config = dict(
    num_hidden_layers=14,
    hidden_size=160,
    n_experts=32,
    experts_per_token=1,
    d_expert=160,
    d_shared_expert=0,
    hidden_act='mish',
    moe_layers=[0, 1, 2, 3, 4, 5, 6, 7, 8, 9, 10, 11, 12, 13],
    router_score='softmax',
    normalize_top_k=False,
    routed_scale=1.0,
    balance_loss=0.013,
    balance_bias=False,
    router_bias=True,
    init_std_router=0.021,
    lr_router=0.00158,
    vocab_size=10051,
    norm='layernorm',
    norm_eps=1e-06,
    tie_word_embeddings='early',
    optimizer='soap_variant',
    learning_rate=0.00468,
    beta1=0.95,
    beta2=0.95,
    max_grad_norm=0.5,
    batch_tokens=65536,
    max_seq_len=512,
    train_tokens=331800000,
    max_steps=5063,
    dataset='wikipedia_en',
)
Below are experts of layer 5 (counted from 0) of a mixture-of-experts language model. Rows are named router (the router's row for the expert), up (a neuron's input weights, with its number) and show model dimensions 0-159. Each number is 128 + 32 x the weight over its row's rms, rounded and kept within 0 to 255. Numbers have three digits each.
After each expert's rows: a language model's description of what the expert responds to. This comes from a sample of Wikipedia text that the model never trained on.

# expert 0
router:192166149098099119113150173063149164113152157171154156112112135078060110119171084116141167098117082160141130151102138130103151105111148149075113138089145111113166110135088161115110148110183159173146098164072160089101117139114169107101156148117138069114141159107072158179144076085103165144140164123079122151088194112091173149176111106137119145105095110116092111101105146139148136155160086171120095178179128077196166123068109134095110082156082151185161137216152116115118122170109118
up3:115056108136172188148148150148132128108129135180105090160072132172113129163091146123146123122130186173104080107187049164113073145133101115142104123176102130182184083127132123119112158103109111105115144141044203091145119140166115130143164168075061170119123186121157151126136109181085072098105149156128128074109129150167177125145140130138096099108133116141127129080117068180138105123101101128071163176133227136110125164125121094151109142128150078126128120115111157099120185097115124
up4:147079120137145095077108128156116139138135145101095095078113070137113089141100213145125142128116169135158060144081130173109105179117125111058128082110082122109102138140104096176130168189122112172093186146197108112090116130139127113150155129111114172097133111104149106128125154207087092148129190187106106131180116146194060127130105119113159169128140103133117164096096098134164147149106120126120158134107076187123139115121121102122046071137122085123081130097125114117192113150068194
up5:131079113138131123140164121160097127095132103099102123127147107133161092095127132130128167161110100083132123059178109157128165100133130085122139124091182141115111148128108073230126118161143087148059146110135161110109164137065169169151136127158092052130113078115132123142142161084103130108127101158137164164124162102160141097151091099141138165144173129168172126127132031184141125108126162175149122149151110116076204165127110149159085177127091191194062145105114101173131141155200114
up6:179099218141114140177127205074138127152082165144110144134142089112101143134135114129108105071191131121081093128113148153170147150122127127189110142129105172148066094114115135073132092095105100138149122125134117151069120115051108124152125140146126101134137117097083106187109129107145093135061125126108147149095103171148094106118100156096125134141106138104128151046120063069106134072154162096102141158190110046147140146159109108207123153188136126121186162112168132173114104171109105
up7:131086129116131123132207148110123083072151183143124097162120089165127101092147088191200094159134162143101106166141109090104171149114108121072129126136142133055154220167039179143134102138099107077135129141142139119116089139127143137121104101163081153088100141152204113188191193143126146131185064078149128075137158073111119126105159107150107131148116120112134127155155166125112127098129113116088122130044175111101150134159125139144113124114129151134172167116104090130105108105112191
It responds to: Country and nation names. Country names and similar nouns closing a place phrase, e.g. States after United, France, Kingdom, Congress, often before a period or comma.

# expert 2
router:146165155118095087163150153067173117080164168167161125114166179108133150153154134095120123113136129142097120142132114049099047145095095126118140134091138142147156132170072124151146137081107106145159106153116145159161086171107156043092137142079152150107098165090164168181137134133055185135094163148117094171084160077124119171102167120115166145095141099098167101093120171163181087175157113102143160135122157156139083142130093155104145106126134163138172087131124142069083179093117054
up1:122083117164098121198130132121107180128127172136081154132220147120102118136157121152193152160148119176088107223184121053117133176126110119156233154099106121136078139113125121131140125149144130150167098127108127184123104076147125218166106116119082191095123046131127137067193133153119132173133134125200129132169164140118128121103138091102157135130068091121131159137149187134170142105076138135111105134138124120137153152113145137103111125095129100191157089111154133129115126137120127
up2:122090098146114093109143131109150108139116153123148237101187148150142141158136135173094159089101139135126125162105157134175072137128115143127180152172134156120126154116120117128179091055163061096154132124154146119133172143104126107105130170178139138098129076150169123128135094161119127090127138102065144114091134128118129120102078125149119120190162100203124135114103113127129148066088081214103081122033127115080111159144104086185158104027137128138092156131100158109124087126087166
up3:119140043143083104148047121100172099126166102151185205158123169125160102124112119146135160096099165152073205157173119093133115148116065104132137199074137144113079087123173137133132100125094137194075129135184132139100126154120200127107102062126125139098108057173132128111141123165054119109117091143122147132164139095105108140124121139091139163147148140102093110134083195126112169104107158089121134113149078143102114137084112135170124196069131119126114104126161187147124125110123100
up4:120105117104120122101133186177181218152138168119125110177091121147087124070131071122141088126100159125159130173105170079161119107096134060142119133121090159138128146141149134177186114137113133087131157074125146145131090056104174139040087103084133076130118123094089156114171075122110115154168113122216035126121134124121116122133129154124146142139114117132116071106127151099146110129089102142101136157089115076115065107152133115135140130146169132139118197116115073129081142138037128
up5:128130156167117113129122175101086126113138167135108116149121057175130134105136104160161163101124106120179112049067106252136188183119129102116219151134178159154074159157115173122146124247089102124138130098134116193149127164122145123122165125057146109114132147149148160100129118121097128133140136104166153136126132151126089113165103150125133093062140118114147085139133123130190098143149126103125141174175144125161081130157203067175113150099131152145138098173117132147125130128112117
It responds to: Closing brackets and quotes. Closing parentheses, brackets, braces and quotes ending a parenthetical or title, often in tables, e.g. (unanimous), (225 lb), "Now or Never".

# expert 21
router:102155177171129150178173160149108147107083119072115129101129109052153143158091163156103111140067154133130092193051167143149137104105169138163077149073088153123156106132126112085105095173091132157127213115142157145129115152116160155175132150134099112181148104182152144149097127071147093059152137118147120123080133087137096134120134116200126173119105121150128091122169140105130136166089108163160094119110149105111071066071132094094139174175129135096159121161158127140141066131160061
up0:077145133131137126149126058178120130128135098117183117134126101129170130088174147128117122141115085168113180079128157160131090079127099129137098065119045152118135083092135121092108016132133162099111123140117100163146154128150147128118123133088090124101140123129127120118139153189166144125127150145129141090167216126255107102128115154105141114117128120126160048128120107122189091147175048138106177119118138088136103153082124151185133139120143169157130102162143166097201094128131132
up1:118112128063126119164143095198077123144077119128130164130085083137112150124123139133105126157194121120134142122128120170104146124133133101136086108127128125167110108108122110145119159116146124141110135113096118139088129062127147131172143129120084063223092100116122111127137129112155170147136086115078143149211072115113094116165128147149098129111143123160128207122123142158129090113100131174129067144145073073142094127100082088147036154062020149096137093176100210146130161136118081
up2:132095152138120141108085177149126089169078158082115132136124199153096137132143068195123104090133198113097103109157122115140168146124134132091141177098125144120109125081099104120046154179039158073114123092131088060121109138123136113121099140140144097123150128082178147097145099149173093120089159141189076138098034142172122171111177132123145075253120139151101116165107138119152105137134140122193095117110138149127115145173115158103135135119142086134124136111115095120147144165100150
up3:120143207103155120141201122151160105072118164115148121100143128162142117138173112136116148114157119149141100151141130120131179138119116155111166123164130118193103135131082135179127175122133190110126163080112146133126162081148135128159072134155139149110105129132119059123121095128170179117124133119152126111101111141090106150129108156136108175111124134156176134188127160022139142116151104126126109115217039093159069132082124155194144115114136068091130134057074233126080131127092121
up4:095081115086089122137120127125098107052096126126131128172133125157172096121149142147124105119142070176140138134132153126167146153092132107134142149134132131144130147089125106074100184125109124175149204101039157155124182125173107111240157148161133113218142191146124115099142126139133105150162111091123173128124143114139116137163168149166109113121131134129102114185100167125096185074148066163092066089120077162128128140099109109133042148094170122091180122157141081075116097119107113
It responds to: Capitalized title-word starts. Capitalized words or prefixes opening title-case names of works, awards and products, e.g. For, Play, Ex, Leg, Title, Go.

# expert 6
router:162136163131153129101089163096159129071109208128071147118122131177078086046128156126112157099109101166139175115093082109109163044112095174172159211122087161120167102163174102109143092107135204191127131131122175101114146153114120118138100141099160116109132121158098123071174131162196124132122121129120102134138127104074138147072149190148135159088156110093155135116112150129115104141147154122161105089129173086076078127133093104152154125183115159086150110132137169161058118105104141
up2:126087074125145128104108122155119108134114188098131150143135103110082094132131133161131173187140116182135131139132075092112129149144174115114142119205120143135138094131133152131127156110137211164000145128111125144074138104146117143153170068100141142070119106163057117116105145087109158103138135134144183130149123187084149155097130095093130139157132163083152131119124149182045106137125052116147093169130134139131132115133247181103152133125158134144155135129138077131094108063134133
up3:056130179128044118121116129143143135116186142147097100152138117212087164113121158121126141082070179129101040103109144180195094178155129132172141130125146138182116176118106118123133064127143094148102092137131112121150099093145134133131137143159131109145134103140150118143161113147135119129099133172164180170139150120130200151123128139121150181173140171146100134107068143149121120128133069121227093122144059152167146015141071119122129158133104155153113129115106107114173087134137154
up4:098124134128120130112138109145072106092109141136043158159112120173117093093100132180137117079188132166187098124150149137119119115145108126160130181184134132120157135149126154126187159043122116118122113122107150136128090171086105141196111146122133174120132135102116058123170170155087190120156168086085170114124114116078105109123116136068135145166152133103134141169129122190093144127109153172072122132131126109130088205102125109200160180127137055137065078182116158127086054113115133
up5:126077076185131105107134160157199223163128161088085148130127123106157121142137088154175057074180091128179129095165189126153171134088179131189125150107057108106126138151135095118143120131119152090123136131176165115096122130147152179129088088141161106108125121110153116113134144102181173102141088129106128123150093152177123083104062112121123128133155156126131172117091099117081126134160131079078117146168127164135093156171132085201117126076125137135122122133128152172081196076072103
up6:084131080167072113110141045131132105142157181146173139128130134048036074127140121167140108183129137121140115091069091110120150128134176112084129165143157161180055126056127093135098115134142137168125196149118131142098177111119167125146147126122194127106132150150130120054101134154153107120117122130128128110110080117104158131129140131093152162154128111168133082141210136052225184105084123082171121078113130158118144132142165126174109102133146105154122141162109129143144128144091119
It responds to: Directional and regional name words. Capitalized first words of place, conference and institution names, e.g. North, South, Western, Pacific, American, mostly in sports and state contexts.

# expert 18
router:125146141170176127118157184092181137098104118105146062114100154089149092129129147068089118131128151098126131175114097101116115139183092149157137157115120119115096096139071131121138158143174172105160162163115154156141161115098169097087151214116167136160085166115156154157133110095141111122102113147110080078102212156102151143148164191095167143107098155102153155115141186089083147113149155166158079161207125092079077117115077143153154138112072108129162073071126129095122166084146079
up0:134147084108119128041063140143159067093097107169094109080121113113161178209134139139138157167065053156205137136146166107111146086109128101109149115090140065174141174096139163132101176103130091140130091126112134088171114188130143115072115104120148127115093124164198140127167097206129128128142079122110120120111107136093148134179126138098140127128073116129152086171129111118183159134132127116124203119161106079097156142156187112152152147120129126126090184149093087156175117160153117
up1:184121123122159153180123105164146091198127074118114106089124111148163140214142132129135115125098120134176127037088095049139075122097141137131091133142087124138104109123178143128097130141149119166088174073137173180090095103112123127126087109139079127089122128125166101180158186140139124146200120087163098126115110155113146126110137144124037126063151149178068133121124125160175113167107160169166128096146089104201136125130153171165132135170092138104123135081140181173128126082125143
up2:095147096111052131149135160136122130144115105174156125171100143124042163167111102108115064211077130110174116121105080106094156150143171106086051099137077104149113085182131112115128116074092123115114100163143163101123120074185079211153142086114122102096132123146137081125197160095127119133175144126225165125088117143126160133205130123127110137161165141101123108123129121138105115134080171129128089098178167130154113126107138170120154079146126108121142088131113185174140152132107156
up3:152106160072132124108128044114134091130100197128139119131116136143127095130077136134125197125137137093144127094162090137094164120183161136097087112158116140231145134102123172112168129083138133138121132125096133127147174129109129175112128127181036111111112120111164056076138090166115144094090067106150076113200091222154128136098164073184102156162129125112108160112136164163121073131122123133153123110134114177085134089113100099138143096048175129112145086140128155146114153104147122
up4:121111122109178185129138078138119084098117124115133058179096171128081112093122071084163055127184118130121105154129131112195128107148122137118172133155128127129117119128174182118123114179079109079034151133127129123098132124154159126111134120090090178098136111139083129090132074113126082123147152094088173123128124096095119110148140106125175119130090097157149158102127116073128131147096165139123102146180085126024193125116104140119137173085210119057092075154112175119129085107095120
It responds to: Range dashes and connectors. En dashes between numbers in year and score ranges like 1895–1897 and 107–112, plus and, to, hyphens, minus and ± signs.

# expert 12
router:142114113180089107095082075125117129120204174157194086101101104100123118201126048107128119126115070089149131107084115091125093147120157158141169145138110116142138142144134088074145159128102150152154183175129164195161099159158085117172138154125197146150129180101153089187140087097137130110104139075075075149153112183131085112156117094116157091118127130096091164104121137110127103140099156100168097177134130170160133141135087159082069087103113148123101087124175060106156118134120178
up1:168115116139131162035135128210140154113130153167091077171093198089129139116141146174177142169131127150134176049082127110163113171109125124124191105158155147126052138125187134165129172130098120239136127125107160152106121121101132172128120048192120131146174113112155155122101201050102124148079104118070132132142122138123102100135106148116114131140154137127128111134109133100139088116127128104148061192128132162101113131142149088106114120110135082185124131134139161167132103136152086
up2:102169110086132135111130187088157119086138106176170104128174169093127104081169132090173117139093148212177126202091135186125127144122132077122145151079092134126129143102128113155124143186191113126124157134161137120174131122119137073128106151139117077058161111137133118140082063148142132129118150107129117066103169131131059093165120197182132097046040123123127105120124138171087127123121154145156110146162118119117124119080132138155133117063164117140135129153118106072100139063121060
up3:168070056127119128075115077178131125218102130068130108191116127114060129147125112107158157091157132123173110146120162087097128172108135132113132119139126101118103127163129148090141128118119126126117116115130126068121090145169119191126124156099107134103166130126156159073186146115102108198156131103165131110124135112108079130203177130146112108167134124106174121099155131069118220126157091181075115071106103180115168133119128157126139129125132129185128110093176051222119146149108141
up4:103106171161099111141108196132091117116130139126118129154139107134128099099089081165229122136149075106101128131107117087184132164169096216141131093142114201165105147126127112132150102115116118127148116142152053142128158146131116126135146176185143056073158151122156131167074127145118092166119034145125127056168190104186134074089127083157104111166151112132147142124135129140127140124114136075140158163160136188088108127093108066140107128079089138173154097116141142125164112150090077
up5:168122099147091143163129179095159141114143165040076147093166129093110077116073175131140214186145112121111155092189098140169137192084127100113147124152149148169119159110102066115151107112083142097159119156142107119182126126104060162114159126100150127111141110120132111135111074061119176078156093135128180117102117116134137117142175158116122104166142184183146121162142107113123148163062052114128096084099146091087171137085099112122076169128152099154088125138121118070148131170136097
It responds to: Single consonant word pieces. Lone consonant letters inside rare or foreign names and words, e.g. l in Oerlikon, s in Günsberg, c in Fiancé, g.

# expert 4
router:151150147096155107126168130058156139090187156128094131080112156108103129109168111097079187159167136151103093121134148099090100108105127178090119103087189089084175116136086119107089169180182093148176128161122158122094126149106117078120139164134157179149140166091133169149153109063081138102085149116084076095132163108109168176123100124141162145084114092088147147087150156104165116176186117135162115174110166169179095102125084169088168117167099164086155082168093095104110151124167122
up1:149156121070126130143113132062118126132176124105125159195134055143135092091123198160149149145111113145161109145144125082137141111128155099101128157098128135144136140138119080132124057104127139125070128151137082115121147155097123132125136136126079101133113085145136164086107124171150065198116160070094189113146094172100124110207130192133106147125200162196126071126107129148118103048094089170105116053136107082131154074070116126126120145147139065113107099113111069078120085127105134
up2:150106142123172116111141128131128133126134115156143140116184123150128102029135126123235113128104083132170120174156121053168125102145121132134180165111151129134098123118122134166109114158047097129128138118129129138097107102160069116104110125118150125102119120102128162105100255205111113119027139078092112143131137107157111122174169165125133109100127147088103145071115114152132095072106116096140130131126133129137152193068133139124165097131136116138057194124085111086100100098131083
up3:133117130155171132127111155182151137082123117184110117130086111134151086153143141178116161140126071138129145081156083147082118145140099080164129163195162192136123157115131121140135057139143099127066147165126121142172060143184114132137075085133156083094043083116167120128077115079148099057147090108184133125149058141122110083150160128128164133182159135127112130118098131063135146110128099147060204141140130115130119088088169115098108037138149132131128167121135111149103164151140154
up4:145123109108149148148104128133134129129126117118037140129105168130131160129133094171177050098056106137144122194115182120099099137145117134109145128101121139171052077134094128109120138137102071227097125046173106130102127134110104134083134157194103136138102177186090116069078188165115174138130104110170128220123191103157102141123126100133162144156095071112123167122138118129077113065128128131147126130141144077143107084134167139145117135086146147168146109117151169136116155146089154
up5:088109113138106148081166132124131116157144157138157089112173110155129053143122148127179145149130151200157123166138186118159133097127129146142059195155140164113127179114105133164135089136077143107134113059072147102142154124127160123122194148121123111094141138143124109144124151135106143188129215040103143156144102095148096156160162127100110169092152096204133144127107137186084139112150161147036117120116124146123149221134129210140163126100146130179130133179125176141162102150118110
It responds to: Name-medial pieces, relatives. Middle or ending pieces of foreign surnames in sports lists, like Mak-ar-ova, -ović, plus relative pronouns which, who, that and subject pronouns.

# expert 16
router:155109131085095076107163134086184140102136140122086155127105143070129136117135167090127147067147144111105094097144148169079107175087105129103145127128126087113190103104105139114141132093116081174144140193101102098096137148131181116155189103086132173113087174088171146168151114087102119148138181111140077163085123134123115105185065158123179150092108122082148076084087117079072198126155185091178116110147132138091137124161170136141174152139087201154177114142107150156110084141169124
up3:169102211148120142122142110125131126115241148090117144144126145151125139180121099154101149102099144182173189127125122126132245201133150092167141122085118120109114149130118113156166123135136178167132089169118133136156159065162133176113133097124145106128154057137121116126099140068128173131098117150092145135150200137150122103140124162172179175118106175096170113123165081083137106093140121127132084104132117113080118062087145103106094133122122149177126089149121143140220157090138127
up4:101178095112045132088126169140145173060146119084109142120149133112134108109125135189125128102151111137050139110201061163075157096125143120101112140096095152170102180100154115129141102131127102129137106103074169168130177103090130104058123122128194144119123068120103094081155166130109100125122093123106129167139062131152114061114111188135127145068158137139167106128096132192128119135096151109113127162100169130092130150103106101132159094112191048149213123163148110114173124116104147
up5:114155126169170116129120157190134093141136151166158123094154128129144129057130080182072105089146064139128121149096064078125092094145137149146148116155184145132101085109116122062128131158147143135123176063156108136163132060100091081125125100184175014145165139129112161125133137057157130089092091127050046109157143100127145155123146158120148120133105178175113174116130140133135076139117130133154097127175127103194140095076097118094162132163111135128109118086145143123146170129128158
up6:132121118157096144129117114134112098104124117124134131105131177148114130143114135128139062142124129078095128106199149153125120167144159103115118114128172102181099154101130088165182133184103180065152142142130131065122099143112146123115098139123163127186140108128163153031147111130120175167215095127216181111108122172105138148076083137136145125129116082115093199167180102147143162127103128141078136129156126165081141108103209140115177084115075173174095166139129110121164125154044098
up7:112134118099069122115123137088117181164131127152132139147135182094157137162153139139136057197103133118138144136136087123155115112087181155147167115155087097144074133178111128111137161125038136102091126131122096081118129114111124098138128140053129094067129156034073147115172093176128148056188211082137095103121102139105128127074122119181137089093117124085160153103130106142151109248131143109131119132111127101110131142201084121157127121104101078141127145126144120130148157131160099
It responds to: Paragraph line breaks. Line breaks ending a paragraph or following a section heading, before the next heading, list or paragraph, plus quote-ending punctuation.

# expert 24
router:152149163100155113101174126068135140085161137122077130083106168105113145122165130090084196162164119129109105121139142113089089107108132164078121107086153094081163108115086135105088164166187088151176114166108149114093125152097128067139145157144164180149140178098126174161153101070092176117084137107086069107111178098108165177106100148134138141091089086076160159085152170097168120171170096121162122154128160166187100107120087175089162116158088164087152090168105104097098143127161116
up7:175133098121110153047140143165152081133200129128134154131162106124132004113122095172139099124137142130130149149128138166151118101121047151087114124160103157065137131192138172137074077137153145158096123142078148130177115118081068132117194123124094125128167139148109127158144151090074077128121044133114148144110093111113145126116132105098116127151100144099129091136105128086049132132028175145071130121147108134125102136168152082126079172107153106145126135065124126098115114152122107
up8:148205122128124045109109111125117127120113144168144181137126128127116108147106146092142080138137115125144161147102125055139204114135176158157164112090096143139128188110162149214081090097086139110131149116120133058143116060099141116114139104120136175101124114160101097114166154103074109148095122077097149162091149191103132082106120056121128060123131141146094128131147169101080133103102145137104137155118139102155158136112160122137095129128164090142064190133124213185078162126152198
up9:195156137134145137170168128135104111131165144113113124185084092193105113132156113153142144145167122124086114196105130071119163076134137114127138125102127127190140155074177145182137125110106070126105145125082105140134123093099103158129095117173084110157188144087147043101109138140112133164160125053130118132118125131137090083126128113179127111096175192136054154119163182131143070103057137119107129085156163151104139126097176107144083142094111152098130129179078136100034097152127085
up10:067115131170165079057131123065098138170137124152119067154129135117134192153135127139148104255125129147135115127165139114119162133070104148112149152080160214101157062128100141115155171159139156116056103121110090147183186093121124141088093126130069163106109160113113144120133124112136153092145155143186197169118126130130163078106123152101148128074160129104080122196081126118180134165109129124104129085128091065142135149122158138137123115132069128103111122131086110130137118139153151
up11:168101142126132126175034161136134075136086148185136138167095125154126118128120135119162128125132130123092126090164103067100144187079038117083170139128185134125127236113119128122133111110125153091046089151118123108127159136138123122138155087116103148125125087146127098095144102231158107162112154136169137095094108124133079081170156085111160145142142186113131126112087102118146126155082177096125112126131120102151111098136168103224155141129182188136155187144078132120132122132147134
It responds to: Coordinates and function words. Digits and marks in coordinate strings like 36°27′27″N, section == headings, table pipes, and common words like of after most, used, is.

# expert 28
router:169166104172150095149095139144158163151113121155126148094076132075112159090160159108115150169119134090087138113136073076122082116166092155109086138184188146104118115097110135114126136157155100110139161156136112151071090145119151129171194142121174189152117132118110164165161113100123177088100120142089071096138081079094160167165166108102187130140167121121166143117126174107073135097088174124165102198156128086152101135157139183117171057106115163124152065139131098090172071069142137
up1:117114140126054108114122115075175146145129188179095168124120155183088155124110164077136136206127135134119089105138096101135109128165127160100111146167124105091144073173177159163114110094096096144029120166177125160108145111124091165054066109138139105158122181143124207054126135154157148097174159120203138121150080118153096150093155115125173153141084102122126125162139134139129108106109128204133123119102104120122123064097162122095131172124140142175126123105082093187158126163137124
up2:126133150100128124136136146143135132110124146129165143151142143104111127101141129185143124063106130128085136098163124129170127080149149072094087156127134191141115068104131086155068142128068100153114161068129113129169098068121144121123096133068091110167152162064140107126132144173146202187138102122068166143054143121089101141131165151180153178135122137128159131127134083110051121084104128166069069170102147128140144133035123154164158109057077122168145127091148128113200128161126132
up3:148118121099144126127145195134070142133093136126154068151126120136125064075112137168101107228095099180127111126114119191156119138117126142144145119179140127136083160139121133155111127153175086173113104114121131169154099118197174158123162114130125078101141118167079130168148106172069124064165089133139125151129142092159152157116172169150039130116173144134091133185080084027138157027132110121118120133128135135120127144132133147158140107130119126121206186107137131115134069128100140
up4:134137156097115140098118109152102166088124116080118130099125070129129144103133146135216096124099129135197120113124141178141151098126133029151071165200122205129160156125094143179114106057138125077168128110106119157129131136119110123127126115122155120124146040118142184129168110119101126141100097128110126133185115157080107095117192126074116146112123193155123157183112134141156174110037130108088101185108138091167119180105063070147125147147111133136121128196128153137086106124119101
up5:125128119157117129134112112137128136130120069165121116167120094092167120118053128137146102104165132134076148173156128116189165155073127159114138128134136152107197127130123207229091165154137174120076157076142092130121125118067124192182106146108104113177198221178050083147110112206121124148057137139106146118130101153136115095172133122119123139088144125222124138106070118097114144114142111150113138110099150181129136125113136126135134110143191135110142132179118131147131165148140121
It responds to: Hyphens, slashes in compounds. Hyphens and slashes joining compound words, names and numbers, such as surface-to-air, Jean-Claude, COVID-19, rap/hip-hop, 0.2/3.

# expert 9
router:136135107098146123150129130119103114214142098139086184102139122170140191141143155127124190079122152101099110093197116118077149157132177123171114075122111072107113085068074149190104142167075112111151151147087104085061148106172104225112105102138124132128098103077129158087127138182144178123140103128171105051151147097102115152144097095133088113193127116127093154173112097125147112172105158113133144077081158142119105110094133180157171117114178141127129133138165156123152098155106173
up1:148133133094126137133178110099048073213122101099144099175071112102113121131060147124143202126131138130117179129166107112149198128146117123131110183095106169141134171128107087110086134171149132151092176112138143169129118163150127152166102159131129144186119140145089119133101114157111122194128124210132189088139051195115167108138131078128104109096108125072164130128078065127134086132127162103061134131132137163108093118122158130124103120105165198131165136156136133134097063165089164
up2:154148101144155119120124096165124115075136106125133152170146172121094085062168137094147124090170127146221118126107126129120127219090068167107148171119132057167146061131141221144123083163089084119121140183075120145070132127115125201100072137190141147132074128101145123100117136089140165091139157089125143129122155134161088112196080139130091180075136111156108159132146123144132097101139162171131111109134129132123125163111099182139126142177138111127146102139162155125145141147115043
up3:119074112120109156182106050130121153127114129111114132120056113094157190122120134087104143128189138144152095110199166061170129186224164122061092126104105098153125108142124150139119120138069145105121056165096139148138118117137204127090064097118168154120134130160111148095146116122055114165127119078153215122123040157117094116119119120101151114133137113100138131175111131151113130122062139120143172112127131094113178103154128112094089139097064164123110082128095121106100108105127130
up4:161135125125088139131094135110139136086186117154119076105147128175107071073156101159128137105186154132160091187157129109071106161161158122119107112063196115163126170152169146128087142148126111101091096136126129107118138090115141179122121141149116159076064135112148160078140155156158107093156100117118153121102197128113116122068245139138166121128133116131118163192148123104119138044110105110185116097088113188126145170138137125171112085160034161139140181085138141124161153137137137
up5:171208139128163132170138161086123121123106138151144150113236122091155129134117102135072090128130167128118104160080149126143134114105127130131098125122108119141159169111054093117126124091123137086103165128140154073165181093121087117128130127080170118058127115140162129095128127139128129220132075121157110105108090120154118095084159136051151160124152161152125113114158135184103164112122202118115143128163129176160152186183144135148093118092174133044090139176150102180118169111197094
It responds to: Mid-word syllables in foreign names. Vowel-led or accented pieces inside non-English names, e.g. uc in Yucatán, ou in Taoufik and Troubadour, iz, ñ, é.

# expert 13
router:149171090068185120106138101098075144145174181124120115106106146101128055132146105102106181139123139167148141120204182130074079125113094153088157134142223158102090120112097145104108152130165150182174155168137201112119065169102129103147118153127180126155060143158162125155105100091092142110085134075086115135110130101111125128111116089172115117134162115135095109141147150140173121116106095081109058169161141076139080124176169171115124069126102141104178087131112144103145155175144128
up0:136123091122133118117159138194053108112126063179142196135123142160152053123058110206144084153117138171149146148126151105184109139121136113132074159062114168118164189115142152214170130097148125092174119146104097128154116127141169204114128114132126118135075136177093116146125191123133130142126108172141144135166075112161093130120153099148116155114172123126062141164121177124084133123060116127062123182121131085128156186055156149117121132102103130128099133102111127126114114165100164
up1:091141121148190037104128169104106146167125110138131117200099128131113171121091076092144082182159073150126130144164186122120150146160160163156064114189145094150099130140136132088096163156101168142069128126144119129118082106127109140147175101157165147087131134150075152143118082065140139083181146113116155128110149132160138126102165077183114102153143173130146130150152143119108078124146094095113092224113192135136128117090173132165124113093170127160128076119069092213131126108140108
up2:112109093085133181171105126135146119141198135144136147127134133137142075137114118238134161056126131098137110032127121129124131185112163121099113128073160135147115145066100175126156097091131178124094142129134122067185124160090101101129099116117149116166141169153114162106182164160090108103149100105135162181078140124066173100154145120095150140141150136147132147107141146068130160185132147134105105146130043167138066075144135145144118165095094168175133149120213094130137093126170121
up3:150133072145114134121128143113135149139125104127091087112128148120113091121082091139127070127093189127160116119149138135197126160142177148115064133109152133169075159178120000177127127114083114073151107124121116091143093121109128110122095117119111113162128071156128237118132127116098136156173144121089132138126127252135141129161140144117133144149147116090160109102104103093123142068132131154092102151119167122126152164118122143184190100133081174162088149144031100115159126123115123
up4:143124103155127129094154124181168085196108123147119107142153115024019128125099158179113125119127073128139103109119164122100091092089095144137122140141160181112105089103124176125134158082148137129096062144125140109125148110026109092141148084107122126123098096132175086063186138148183142110169137114103192118109141132133151119119226127091146148161140117162095161130107117128145063073099094125129163172147104132172154122133152145140136106108118067134179122083115121176121127127134158
It responds to: Non-Latin script, possessives. Bytes of non-Latin scripts like Cyrillic, CJK, Arabic and transliteration diacritics (ḫ, ḏ), plus possessive 's and digits in scores.